{"num_hidden_layers": 8, "experts_per_token": 4, "router_score": "softmax", "normalize_top_k": false, "tie_word_embeddings": false, "optimizer": "soap_variant", "max_grad_norm": 0.5, "max_seq_len": 1024, "train_tokens": 338700000, "dataset": "wikipedia_en"}
Below are experts of layer 4 (counted from 0) of a mixture-of-experts language model. Rows are named gate (a neuron's input weights, with its number), up (a neuron's input weights, with its number), down (a neuron's output weights, with its number) and show model dimensions 336-391. Each number is 500 + 50 x the weight over its row's rms, rounded and kept within 0 to 999. Numbers have three digits each.
Before each expert's rows: a language model's description of what the expert responds to; "gets" lists some tokens that make up at least twice as much of what it gets as of all text. This comes from a sample of Wikipedia text that the model never trained on. Tokens count by the router's weight.

# expert 4
It responds to: Commas in running prose
gets: ",", "),", "\"", "\",", ")", " ("
gate0:516518558575540604541492522504467499483526576533542542576456583495465506507580561531520546493438399477498655459513436539498440460646507499535401499558461548443560542551
up0:594423624411372486479450450551458572512473468471471500503456586406525515579442439523477519538535535543469563521504607480460487495381423551578553491503483501603457562436
down0:454538524409492569519557450508560509511578425548438504603461520521526495512575452482508478506476599549525549481513525466512462513475581485508497434477470509523529547467
gate1:503486506562557497511439456530565475546473433500534576484509464556551565419475496628443472486521529426526537462465558445623454459434554501419453549499443506488497571536
up1:544474561497516452476551518447573470517489443526513526477545461445460418484440521461430488530470587470552425466484519466585480512416600490501501576480484521532409582502
down1:519535464466589534519595461534482489451447485491467446600527524538506487598536517498545485546513493568438506453496518484533447465502492499498594532507523465594470503595
gate2:500479500540451461509516431506464485549577497547508503551460473497484561638500426586566509408522549548542535484573535450472470455500490469452445553549507566553537554532
up2:502533533567483533544470407537423519454420532454507570445529358552478488535539552446496535568608434407470467554566499502587363539454536466544475460532411524408463611555
down2:561462553471532436571419536479511435532480486556577499481545479517503339536390626426477508545515451521487510444514460539449503511480562554542559510485487464511469561466
gate3:513478491501446475510416481510587463566504545491516582514528409523491533391451548453465521481444491427473492506516502486475463447435494485522516515561490440491492652518
up3:449496502484457479492499551514576504489586539550574467464502486481555507525508503622462446577459547524504476489634421510513464509511547537525446382442599431439427589384
down3:426465493600554485572487513524510512496498445490387517500584531453368461488451441453465500453559472468597426439525461437577469547553567464474448618525479501494565387497
gate4:474583562504413423477470461563461481443589467353437388382526420457393447535468493528501521512510419480597442522493526425571546555575454468537520511542457494523459571481
up4:426435434473520486493549510420478471587524511644569474488531526462548532457515408487565477450435504545492436506564482499551515515445514560511489596500534437529489531506
down4:468572564548557473633507424496421470550516504469408471486509380477560523534424407413549548562440513550415510495509573495530503556439586513517506414504483438544515482518
gate5:478433463566509376466476528491506470445482453518519556426564520492497530500534539459548531496481548481447450482529527496578591558526510572547514506589530496584475541520
up5:463444491494481567536471520488502494421521568485554524565553480500509560431550461536635533441559459473519497531547553438545544527554535461499434474507435502474444476471
down5:506457556541544474483600541546451521455519527463556544521508484496502583499466558558633481428459509412468568572507528549519558473426551495496528511552543538512530463517
gate6:433469426543490549524428597486479467568501522500509474506463453520444503466522442507571607504441607385462509594512502467466537493510559505533534537592614519515560598429
up6:434400463529462490567453511456519502488480496527569453518496350568457458463537444548523437530511496451465546501456462599444539470454477501541519514497429400398516509530
down6:494506443413543375561511423381554466482567521499517421498482540411508490499573511505558517406399517541435483428391515411462479460487489554496491537489465481484436533471
gate7:478462474496408419556484587508499501562556543512554522431564567501461484510543485587508519524553505520521471510457465584534445469480576627456390575477512397487402473438
up7:462489463394426560365507516554627480607511526486530571406456590588457459531565416436567374592486488483388519457460459556453496575540462432440388480442502436534524477496
down7:470531431496585451469472522430370483509481398536506502545463441449495433454568473500475529565483461452547577408508425520507469470495522552403517369543457539450479504552
gate8:491547572478417469494468469400519474535540544449522521380543517441446488562421420460542348453510416478499488474535539439530527475485471520533405451554573504518389408500
up8:446588479467542480510488522612531488584519467505565456420498601497509446546606451496465481473446447539536505455473532473434560523486387459540557487517474554533452541456
down8:531428455518532446606563553508430551575495543478603421440511506475526542540591566514435517340492398559455490604565503471494599544508477584504526544509480455440453509375
gate9:562493494473547507490491507505386532522498503519418442482533544540510516520528424522480427628524472469514573512523487512617403638526460407526508541463465365422526540492
up9:498480480583420432446535583544501442528488432517490554507492552429450465494553432529427528515578506463471428516526492419583471480604461536441552618512448589526550543445
down9:481527456527535551438403505552455523535514499432451414649461435553595590508471488556515463460523545518505475507500561567573562426538451537528462473523448422575525469463
gate10:496486595479572452467548534475447521523397510437562461509601481455436550448436588486433441470460486527430488637485478540526529476562498498562520608429482486422501546462
up10:414545453437505514458533450487605433539468496457602479494591467452510460486450529388544458503488538532616446557460504521537599538587447552510483476450536457494549487566
down10:483626525497541466494521519460438475512596457625439555463471501500630528524451442526525574473567576557467483471586405467513513510461461551486528552497452495459521436425
gate11:484540452456481499519510585401446469409525472498542428482490544439513458491495467498503333592494476477472537576476438492489468541544549556545434578541487445483511460503
up11:554447497491387470464413492517424484501527514463464556490495549447513583591465532439539507455546452511529470491527521590493464467493555479502518540529493424585537483441
down11:489563364450441548453457469496553495431553616504471428582513524474546394470570451491454557642424554496518495491504442496507471522520526540525528445602479465432506515371

# expert 11
It responds to: Name and number endings
gets: "9", "2", "3", "0", " |\n", "1"
gate0:400486425533423467499505481523479547448540503461433466474491408460457454521551426548476498532529507511578479505524559497534397562417476483466513517473519505457545436542
up0:539470508445539532421496405542503504523487413480402529526494528419457521540518510490482616524368535515523472530484510522492457553405450604509510655490480679570538476491
down0:497550475510540520500430389479519552477474519505461554519516386423399431516542485650543513459408447530487530589480531508507513462451452508532486484456497586495599515452
gate1:548523486540478528551502490417450467548534489449449570432528517510466519452542444555486556495492439476505363571491459468373436496413539535562459436535496570411421475530
up1:468466472374589534504505508410508524519462487444548486464414549451504486530482550515513560496535551577441482462450457467477536437569465485494574449479591481486489459459
down1:444496431556540451524574411486447569479464520563468486501541513540514555486555557483494526386524472406546504371536536513530422533533465421504548437419533511545512538488
gate2:513442406470498512566599433501533470574486487536581503551450547434458503476500556421531537504502427441544488509533500484590412531485405474619528470456458526553383493543
up2:523467454527477549482568477554537444476432468453490553489451495469557530438434497486557472482426492521457507555509537563576487414574489547508482477510433561495560494496
down2:522510491443488618443472546521494470346504549461509444487500592485511499504550444515445520446430534476508568454542532484485537503404497453446463416517511520464498464536
gate3:474490382528565453500562543504448513487425502482574480524389552593581581461526537391455474400455445479459431554426463451545553560531520501463474451425568407491471532517
up3:477589497523493538472510417484471580501434504544477526424432467464574500561489453457532497518524510627560481384575494467534569505509427452498417493474512461462441528501
down3:499491507505550520492520448483648590457507456539498505602498525487506516557447509457541436519559524426542486457526522593532451555458468464478468609504499458489502544535
gate4:564566580473576562523469484523500390564514536531536606552479519529486498513534474536489448405457504521557507498474549539523490555486565560478450437590502435519521538513
up4:519539426453515452519579555433530442439529509506493620555415457475491557466517558526433565563525455472469483557518542456597489532566453508480450464494594507536528482476
down4:457479544426433485527492539477637593551466479504502483582524486549594561472522469552477559455564414492461578536543560556547490593510517413485440506440440448472411615525
gate5:637492465555529561448519547419470487375557544484462559462449474564560486487511451434481511558512535506560450518403461476501569467550539472561497512422398574411533489480
up5:499503526515524484479452629484557537559456513487453519508583506498544441563545510475458458488470553444526502512531479467481484497508576536471445460410595565398530545453
down5:407447540441543499500482522516464550428529413479533403507391500424558449541473606511481455484561549591507527498512500421477444524569471484539568479504481515547531489447
gate6:568460445455446484507432479554506440450501603531424509525452476545528552520530558440476488395494460405518500524420540535473515537543520444558457473439521428600438477459
up6:525484495429499483463471502432470432514572566460523428440557475449466541545445397601471516510620537504513550502589462400432456518450441436508473482426508463478546558514
down6:537379399501520376391578511413527630533499535526544511535492413462444524536467432512450564365568518536477540559441462490438460501436583467557510463477523513576420440517
gate7:566515539468515474525428476517519481415518347544488546565472509467475461466495575598595488414465454523392557482451459432504410512449484542500565590548380581444590487514
up7:434537584523482378462430395439477525586500379546417474455572541474480543504505436443449435572535457510511479472555519450538373503452483472504484509504502547526509534526
down7:481424571452542562480488511471493536486525505569558526520499522487522571465496493389493533460558504408537445478551471497426516550507505451456517461419436527478536485490
gate8:552462535459474447624544516479380458491514591534581517541497560495495451534521438489628498428390482396469496659483479485544436573470481460558522534510430442521528539537
up8:463549465528552440466548570482459452508502405512545447459571561528536528507550518504567545608482569476505491527510494433491562544498528517471490483525496485478486517546
down8:436512556391461503483408572472534458507559527473442507494505549518483467547444475482511508517477518492588431402546470568432514363519427566515575559535465443571545543416
gate9:447514440507515531456510490549481515481514499542459495459481436460564525554452484557446408576493511478498488558519455547493560444554527551549460592529471542500515494471
up9:573378441585475501495484508453465447466490529597489441375503442581467600474486529434495524554540573483560465540461485558458435448602423461481507491563576483473581529347
down9:490447559561557568460456457489535467481494446500518480524479610500557538470520506473549474543446532504503460530570420462518508452553499509436470482496518512545516516454
gate10:510603474500529525538442466549474438468460495566516481446443564526442426514509439492505492493467491464540563510490450546659535499515529581503533572421628503492519423487
up10:476529574427488532530446536450486584444553509478488500529439539535493513476600492520546493596545433464487464454402497457459480433543502465453435441527460472412535492361
down10:514506612481509483567546451463578517394605383484468397480517492511583518456606473458542481573474411501562421497566420509504469551576505517561548496439545521448395454554
gate11:554501522469524492497485528481554574532444489550510532360485433482449438576525495553492556562594489533412475506492505552423513508466519481533532491462459515516487409581
up11:499497549607532464481508545593557429454473484475449426497538515498607513456390484513387563426410507544454495474518544468527477464522514479484479543489471444547519456442
down11:583496501499585510501502521589505539583460567518480573468531502494434495533510500387509495500462502420490520470434413435603497457492499462413491576463439504460588558445

# expert 40
It responds to: Coordinating conjunctions
gets: " and", ",", " or", " but", " &", " while"
gate0:438553415464476477469504361517477515418481536409572413492549520494547473514599507460414504476476456520513477572460471530490475586509445457454436393454485459484438516500
up0:472547518451592519493555456586469517466514507515663505492538583558498510538487570486561542493552538479487432465581479473499555401441499444507405362445560592483462425433
down0:503570511499432465494469443504423517562488503510431520575536493497538463440425517462516460470475417523461464490504559417449545530529491543601521468548503451479476514537
gate1:539497424506482534511499431553433495548612496531500474491511508481544473573568357512481498472530468530491481500482541472606429532582461570466434491455563506482578447466
up1:389511485483588550486499471449450519543415473351524529476451408563465514486516441494491531474418424514508380431479589523394510400526502578442508414482496506423479506430
down1:488465412398537501448469563532501576434430498443464501568396570475486493590465528529437526367501517447551435499521543457446489488459558558521484547495620531553438455521
gate2:447578619549520541470530551499520490481522464494449470527502485499568501510462484453565433462498639487463476548462494536486456451489581439518429498478582398537620422512
up2:605488488558503564434490480481563506531572469479421488570398458527519440422466618488482545532532465589489520485448579545546533445441579514463584540478599514467564475390
down2:541416546567528445516472506465491486413543575611515514510483543567531496596427506468497485515537521558573551449482500519542583492434535567450530540464638531654567519390
gate3:501553521570525564496471480505474480497470612438461425544522499448447487491471497607545441522513585539527480565543575477406498521423499475439409583511461487500499571473
up3:559535551435497558524514485425450569505504450476446581531445436466439496491533530474389502435528406441533519575540504467471427418489518485504580539343568571497599547632
down3:383522531583512472565361544500455375538487513491350495516583525529517519441477528510545401446513480550528501449473515540572494512481478458409526426531506560511487603560
gate4:465439463444517497624480477441511497469526538449557558583516470557528519493543456547511473435558447471497380514414500442578594511509568422385428413499525491534437508494
up4:484595615552557437471490530487517513538435450548473517567555501446452590480459510550450399520511442480544534439480492562468378466548457560534489558507456450477528529509
down4:459484505494519452597512400472475536463467472493476498547375522508488441450483394477399482458461514517523422493546512484510507454392476542475452544363586488483510528453
gate5:526564520538512530486478539498582470511495476517544534509566573503516504494590421527502393520497454466504526383619499499478546569544440472501509558512535549537465546426
up5:526497481492534512451553486467508482463572504581494457551545504482437539457432510565518539434498454481505421511484467471517531491428435438472566554569392479539504393479
down5:495537515488487432441485469607441548577463530513461481453494480492523640507490484422421505490471520520439488523462465421452451504501488492523575484574425449486493502539
gate6:568469598549436512508544544515472478375494545481554547510484469444562478461556559521469482571446452478502434486602515513527482451455538521500460543462608460523446516530
up6:502510551526495464514545494516563529490522496577540513551556512463565542437579549471568544584587482519482499398474572466577502567499479590535393481543544485356460521395
down6:537453532490503473495515578469579411564477530490497601482540529465504444538442555514550479438506580407505446474515543552470507560539584583523472473545454465501376530516
gate7:523443512472495545474511552503460511530504563438540475498471447580454518471585466494405470539436539512540575484465467555469553474488467492520444503366477526471470458487
up7:502478620571454474557431506491464553460447490430516520392461460552469475601533452580523417527579564453479461552504399570415524427545439534497553473494473478575443556488
down7:490522482467627531493474550526409430440467403503499511560486484448555436423512500502509547473515424490520530537384486519522536614475571485466534564506444428519413563508
gate8:478466588445414438474495513496506457636448472565548558474469469452467545540457440391553527556540538496466484508528478525534523496463498416532571553504506486422535538492
up8:418450537482581570553465530509485478441499484439431503453532458506492538522595550544511483501564493492490494522531515562441534524581472511486506553397522489463548493483
down8:498500491450503542545574576446428524509535517497537581648500576394540529556471411432454428446508428543459575479484534456495545472408497543497558442523460482397523476558
gate9:484474532474545598442474455457476517519424612443574518485422490500541462531577437500583506558583303480438626522523442554435441531530471450506475475568450535449579416454
up9:403584505517580469530463393568566485540592587553561537491518516496507419488456535553423529509460500518436466482496610468517556407504472475510532446526521497500566489445
down9:569473529488558528565467491475608523482450513510515634473463478442603483507523472639477442428490368521507595502522507583518447482529539478547529484481501560481503494453
gate10:579403499397444494431497560580452493521520572516521564491458378356516453501527506451415542480545485519508545450533424571518491418464469438432574570524503532548517506554
up10:513593525482519428448382465515479450549370512495460502572494557491551469597547556444523530548453413505518476480560546447596461489526571524422537549563523447484493539438
down10:510493529532476452539594447646491487517616634472538470453582444458445542566494455540409487413494480507450564489538500452526518468490499555496556559539511604508428573500
gate11:423472507483458467518554518619474511615407637512475627510545625488482516491550546548532531479588406437393566448526461469434551568536490545531517439428525497432521502523
up11:513476556449517507594479460537497583478498526506589412370544547597499512508517555432474605472435565505567554524451434536462523419418535560564583495426481478469418460492
down11:512491421586494555509455573402551487424567509590574455432506518487546515465531459540572412680459511513507433522443571454517533558416444471437540514505492547440462602495

# expert 39
It responds to: W and odd letter pieces
gets: " W", "w", "b", "W", "f", "ew"
gate0:517528534452463505474533428456475550478545363492512500441533435546498373558586552532555558584493544552466462502600536400490554531452516501423527553485439621559423539491
up0:564549515394493495492544560501503539502550461521486402569492452492488538518413498573511532509497504546428512490386424598590534495445515462497558474513531494550511546492
down0:492540553456567399531564497533537537508414528571497458546416502542600477556448597509574480526510482551523521519490385431604443582514501507438515531534439509512486541494
gate1:435419561443509561492458442545553474479359513469431471503563477546551517581572507502529464406627447497447487481444492478516426567572562497545525521395371515451535595590
up1:516456533485524531592493468502598542376508528490610418417505512464529422399479493573553519599471487523459557545524499490468464399549540416579390439501478447508564490407
down1:426550530415483489494565522456535587460533516525439559474510464445518471388476589488558523548487572516474472587541410541517436578524522415636549464410463552401452539517
gate2:564562486472450472522540509439487511460463545559597536569548512581479456481463436488531464460596379474552507590475494452507453570500584434499497471513553525499493437435
up2:515435579467526442563473564513543543502410469443525490538488523429470503346526498475470496487464456560472439482475574581531486480495457526522470479412549485491462506476
down2:494584474482551546514548531479484429532495548518503491560472531508445527449471493572454433502561473542466617527519445465550500443488527462551530447494477544464524423487
gate3:596438508447471524538491544556528420489569507585501462544519553493537417499396478479518535462419473409579455508411420443512453535484491515429478530577424395459544510491
up3:460414467558538539479388471513516523458510445439433627485485499555532481466613484541426451479535506419425573508391528443475440456501478457400473424433581559510421542516
down3:428560549549575533521563569494552482544488484533551560478513492495458503475465457497503566470531561473587482455497541453462497471381525489543488477437472539444505527533
gate4:492551489607508478481574513430553442496516567543534487475523585607460478536508485536465478558574556507492465494442557573494564530483525438498465470465522513513482482544
up4:447451458544439557413484470500389527413520565438564495452555489440451517462476510468495603533454579512504461466445520442459406549545532418544457504545500433460545529529
down4:480487433443529557516481461470389497468495500509531455529552451419486517446451497502567486458541562507458516545531528481462451522495434529519482540484421517523474489461
gate5:536496514490554437444580435407459476452420531502467553605555523497471546527486516491464505508588528505447479443509502594495495545462532397499498413510564519483487493512
up5:573433471510451550361499481432547564514439472498510421571425471557526523560476487491414538535518583446505395502478530504496462487425462497506453481494476548529483475473
down5:523465541519453483418665446417434567521511492569503497470537430540537554473430545494564481552422493452588487502535425499545520576490532571496460441500479450514404570450
gate6:478478487501485613423464412507588454510532515474469514518452476539430412502460462509552503460463483488454504525569539440506463541580456532526469550555461568525461488446
up6:492604535445525403454504418541490480415486374529535492404542490563555501509460454440535573489537488528518477584453595509524531496436495628463542492440549455535500555470
down6:447439554456485411525607501559467522497538483517496487591485547521498615606419433468523495466512458508459549484485511458477474452506580497479453517477431467506519424476
gate7:501528489421582490493557530492423459639513480547361533581460452520481532392365558496458480439511569533435523549478441466543520539532584566432520554440548596548508541420
up7:483552557463553498555554559475440423509469522525508567486528424468496578543552441500408401489451573580548416564492445497517503564458598526494489506526537414517528487545
down7:486557510506437541497465564472434457488486571416552483463403598617498556474490552541502498443548434495522423400455517481515486541465444550435474551475453426516585520482
gate8:473498464557554548473493515501559439463507518519554521384523432485513419539484491469457506516464508487487564482468489490525566539479476447419533444532445464434485587441
up8:503523558464468391507509467521533533515530461397543486617623513571431527479553509522517482440456387474411444563504504413482470454580498527529606549464471418459542504437
down8:499577382516586506600521407536611518416390511513553411490542521464570581527557451588520540445443578562570403519508469525528526534431521526518545487597525510529551514539
gate9:329434484439505500506528495518665475441486472506451513606517517512521492487582459527572488515471485571511455502512550530510506531549505501466508588539545465538482475508
up9:544519465449460442424573564574436517542529442544507464472483487538425485467357536529484462441435505455595488474608510404442535564556541489557480425402509489523531544515
down9:458541439507519473476535472474545510609547523492550543513466441575482536531459449422575451493528531571499645390549388480430598544468461472527531479474432420457458511518
gate10:483470415490555501524489576441498471515563433533433443497578444540463471453407520489463529410429493528444562503514439457457501515474487556546482583565527457460540483586
up10:577582613534538594549483401438473517501442614491449557499443467621497413464465497444621542518520470407508452466395513493490419511519462485463436535493476501463513504513
down10:542420519464525536507527533529543495377517495435547531489518511408480555444441558517553562410450512465456488478602519455457509440554566500502451444426545411574467471508
gate11:522445540456599504515629489442497488556554495413522564516542553488507445574410494552441484603500486494566540539488462534545564455460501470482582537492431445492532593545
up11:511538492497473469599499587408465429506467511514495375484445469482437532502524545484573532514461495540503551461532496517534439528430483598492542470522497590440499488505
down11:467589494535509503412462526457499475474482454530619530467503580420535577459418510462493452625554503488492509553521477477480564514429475489461512581356460499468587492433

# expert 46
It responds to: Foreign-name word pieces
gets: " ", " de", "u", "l", "n", "r"
gate0:484519425502534615468458531671518510569549430480544530463513429548470496489491522530473476550566529474480382489441453512469478541543538482478445427530522456483560535565
up0:481514530502490456489433526478483526487481533536536531511415546578503569561509401495506447506561539474494469461600453504523573421498477454374461514505526559574486612574
down0:465545461509541509407365551542467422583554510483461477405524565485452372484529522512472436538486530491530541498481398543462490581508466520479468415497533500471521508556
gate1:428500540451530613454476481425625545457484388480516387510503530573473437523632573473527563554537474448479462552497531552455510484507470464533540488493415466427497484494
up1:615490485533506474478404467408622570523423561458538489434426472567486558568394462487527424441529562539462469475513512505459511460570514462512586490537401479483553475424
down1:494523542449440517500504552470499385563437515501455441396589620382492527409502539474453519459433450499512473499408422477517505494420503567355449462450445505558498485518
gate2:520519555473550558500580452526468519511547521490412470548581468564516519555460470611531509499465504487521470589504528500496425454552531474460396470580583531440456531426
up2:547534491537497505548506563493504475468503377489487455516520518469459495520525527521580601466554497489497432568632368559471570517436461493512627525504492512439463570558
down2:544503525464453443530609557452441423478468483566611483542491580499549435455629468491466510587568518588630461533422475496414426576583505465506479548567496520501547448529
gate3:555488601553475548421506503532472542451375460472409591495468495493453412423455462474429490473518477566416445499462497512458493471444486518436439497494520551459397508613
up3:513466468527488477455553481543464434465415535434550539606467550535415468459474423490489465485593538415507558459516422536498508521510472441527501557493594473520492409415
down3:634645513570488482417416566479497577511451572487491493500464497393391436527520512507547524512531488547534417571432427479526482521470473399503496530420529469450555510482
gate4:424407383485428500524493529535588486580462418556501500423443476463511540534563534548524552533560502583545510544525599508475477605515501494479553461501451501505515563599
up4:480503482576473495478492480467438561437408514504508524489545493511494429380553587537571505514494447533534428432549453425461521488539425490613432442533425411506519482437
down4:550547470415577471512502529515504552444508588462525414485523622534466459486533552558549547524580516466440480477534446507434540455522471506425445537418385435499524481430
gate5:445526537491441545529461589452557589507423541572492593541525484453536512495512511539523442481425507506360462520538456506513505544507541471477609568539467446542513458412
up5:480426508474500470509544619550500622524544458563460506532497473498487502529450548506531508549406536436494460578498535524420513488521516486581532507444502387523513463581
down5:495520432552505469491536440476504539475489461619483504528463489542463440472519542517508543368502464588521572560439422481461497451505480568574535525468459510511549459451
gate6:594508580508487435543461453510504492433595511567502479429483433385545529502616423503519549555424432454540535433516422499403521470510509474581492475649429578420508514499
up6:547461504546506482504437520522552351479495406524528553536507583561522504406494576475541496549449539539478504489469537520449523492505472468474487498553477500467460442455
down6:492538588429539534545488508531608575489457573436504450482526391563469506469450466494495515538574505478589557451599490518454481428454551552507510495467540425448562575519
gate7:456471559577522484533368513473404519402468533490530491476488491538557564438496423390469522551437605579550547511502477567486512461421469522499589509519611496517521538488
up7:522474463541534539558430495433473467512557480440499558507414646411558555546513520547533469494418549499574396508403601484525533554551497603527550396578474452527512449537
down7:502512408556449469459497490530565518457502540485553556514576505468564423520457535635502484477445521527561485513512502510459521458475519417649478473527515456467461520513
gate8:475466490516526553512473537598544568430504474472529487568499477526572529501459561506421472450594532534437434451455460477489498472490404577464525595442463523503550645485
up8:503443554507429486504416503497533510569408511493553523554572511591419522520564473526521442436574563614470551499562467505432521584522438591556532519526495545504461530558
down8:491435523432535635526404469459481496489534477396540487491520436584587475498460543438533580403470455560504516462536475538515429428505580432555512482423555500508621443530
gate9:517469424518438639488446568498535460564559481499613603582494544547385467525460489417512496454464581460403473373480548529576503396491499454604509499435473528481537450402
up9:467434604476502434532540482490581515401500512583531436436474513496582461428577497515467445487479400426555462549513434448543534564483497496411555457412594517435527553453
down9:461589538504558475551505432475451402526511458532548502472441481495629484424574521409482539461546510539506547544521511472486530522452509516491586488495490360548546459563
gate10:397522497533518441462495528516618543571532516451475439490547509418479539392618545462501462472478500591538491475446524417417424522552533468512502502558566495493437352438
up10:483452620567470528469485558425458451419580472421508470534465518494475462496402501485509489550496558390518428484521481454486591497466461490468608503485621558446532503486
down10:502478454521513520534510459508519549457440453507482430490532406395451496538445459537535460504561531502474426456523554410564486479583490576526416427500471508592583455514
gate11:494506537533465503436485502491571502600510457494489520490485555532589502607486455502573487516496514477473532416377573519555527575440508480543482492574508501461456490536
up11:433446479495569479490548548427551496540514525437456471477464520485495426452544551517465508484530562509439545497532553442546437409582433419453459494476462559499469440532
down11:497565504486561452433444495538511544434495463544455462445451536399454497457527489456545481471559504465470479519471513457492550507464566400464497577471589483420465506504

# expert 58
It responds to: Leading spaces and bullets
gets: " ", "-", " $", "   ", " •", "     "
gate0:541499498391485550452491546476472524478472499505417506470475453569526504453468552472516579511452508574528524528452451548621540515491544529492465452573508514454532419553
up0:499541538494472505499454562434581529503481564515502392515558404498418482526558522454494533540481498494485523489537540503472587525472424485410544515463559561457420534495
down0:505448500487484544493483515410489554500387458492496539498500556476492482516557579484548532507480467578479529546516541479512446579544476563501522488416441588519543521481
gate1:503533472534510508481592584452530432556497474606462517457388470401494518519353517510510558581552470528486482448459443509500454477507558511479471486502517468544515490550
up1:513549448584423504475628512513509472596421505402535476534486526484526499490394499540520486525548496499461419485442502575530481475467505500328456449511407434500421484482
down1:545484478487552610441574450566538432462409455471436489588516484489542559386504438440527507575488444457455482455494588538455577539477510620436548551479496474536575473444
gate2:503567471416340463495480529526557446545563554568562547422554465509542564497552477524540464542482486435446459520532525499461442538568475474482507504467498464528437382435
up2:526445536555487544441590514507545522531569535498487537438557452522493592525518519457597519518616489540531546436437494565458419505482474548471591438445417532509479532464
down2:401535465465466476434436517567455500517482557470503618463457443580536607519557459460406507502441479486494515458355489424402500528444496533452453525569468475525431517439
gate3:538422531565527649457461375504411593481561568428413525462453588472492574494536446492467510591468516495476483571567516508464524569470477542406460485555453431487531582569
up3:521480522504502468483465377510612511517492498441546607476585481502515466515447514489475491474574590464484491459464525488415408382524491554413462520508490532458561457554
down3:506440506488566473513428524487450417547492496444486487550594473532538496553489533517505457541475414542624466573526506479419438426619541496517509548447453503507499474594
gate4:544504536445489503498518480582568546482568472533512552534385484543479585506451539610544405465542480431541482541480479595513532516456448491423486461538391487419530456526
up4:414518436510497522518559565499501570530470504430519463530443468493519415542524449487447558491495487564485572509454506490405522460559547507418475531490474467555410384428
down4:492566492468519465496539510386426496497585476594553507455587498432432546455477500471478470601570614474559517516416522422519528498523459408527469617542464430551505452567
gate5:518565435568442478563519505559493513475493502556532497542548420530493494474516594544510551489511513530564571581529492512558363612403488525355531560507520509489528490437
up5:513433605568534503510489496521564508517522506514494468526500533498602543425517437543499564607447518454499490493477482508494491597490557523476560474567546616465419483531
down5:510451375565468485497544562525436553535514474563507505457490488618500490510474496556544455513420494568505488503487537447575561436483571600458566528482511465570484491405
gate6:448511496590444441525586534526426450577451557464477510550619515521483453532537550500424486565515475459508392435552488393519464516489509525559601406512484552532581549566
up6:549520502468518460529399475515464502509491511446551380535498594507484509509481517542454535481541489412478524505451443436416521510589520486515510485390584530481400481535
down6:413414444507472416570495495505501480523429526452525467497556501587568538452442491482499489581453500583486448578446519405536450467477443613455608492589491459530494474558
gate7:487579465553513444530484513596488398447616493466460495493542516537454426567542503466449506467437471459444554552446418472529484499503442452530444456664427508540455540399
up7:501477454434466505432480528479513543526612453403496449446470420641496439534497452527501546559499549488583483450459521514430502497565462529525525462507504454482522505463
down7:433454469510452525598417507531452544546472500516494506434498426498438571436492471463455520536420457507541508457546456540422601463507476425518590502490502511523569469514
gate8:514470479529579516581518507465540511435429509445507427632473462490548486432533518512617574549463511548539479535592495551515473531508396535505504471464432458456476492467
up8:472536485451473407509525608429465467429548484512442611472436447435529517484447479538527492470528490421446502542461553480519400537516527605386478541436510510538523452514
down8:503479500435538465504620506550460502485512492525519436515429470530537593499467543406486548487521458405584460464501493577409457479495460548374547514487503494464323633534
gate9:416614515442488447492562433471453504497529495467467501484535504513439526463481469548436500434514519501556480482447494535530511527310444486534515562384390477500618454508
up9:546529521549567504565545539362511554487383452477628579619521493380451508544491527578563495495519459453412473515430507446433402385461450529526593518489530601462541511548
down9:491472479474550487505444464454538571440564558526544454544455502442482550559600516529549502554461511555416559486454539582530563535605521518487465502490533496430532465450
gate10:390480472552467460502500529493470430542397406573527454458420525549565512509611502420494544414534536471544501472477553434618494483539523536539405513488467443523577498533
up10:480460538460619537588482598551440450504527527497581481451443602438475508532475532465510547495514568516555513610532388502514472499470533555495403421471648486544491464442
down10:448567522544515486381488548506504468460539453536489503594459490454458523534443472506386505414550527542474510544540508449468562482527437325494498466455414510514445566553
gate11:559409480470474469495477397502465469449481492451496519533514441505503435524561432467530526570595492454509596530555523436431492465528530549522408505513479522480505510465
up11:447509417478422613462486563575460455405569422537541521456449495448461508510537442510416532443567514504499522423590437490519547457459446407438544410583548564554517479493
down11:505485549481546515538519406515599441441409459498449441397567405569474493512517600478468541519510553459323490456497544418445500533547448548508583503510548500449504479491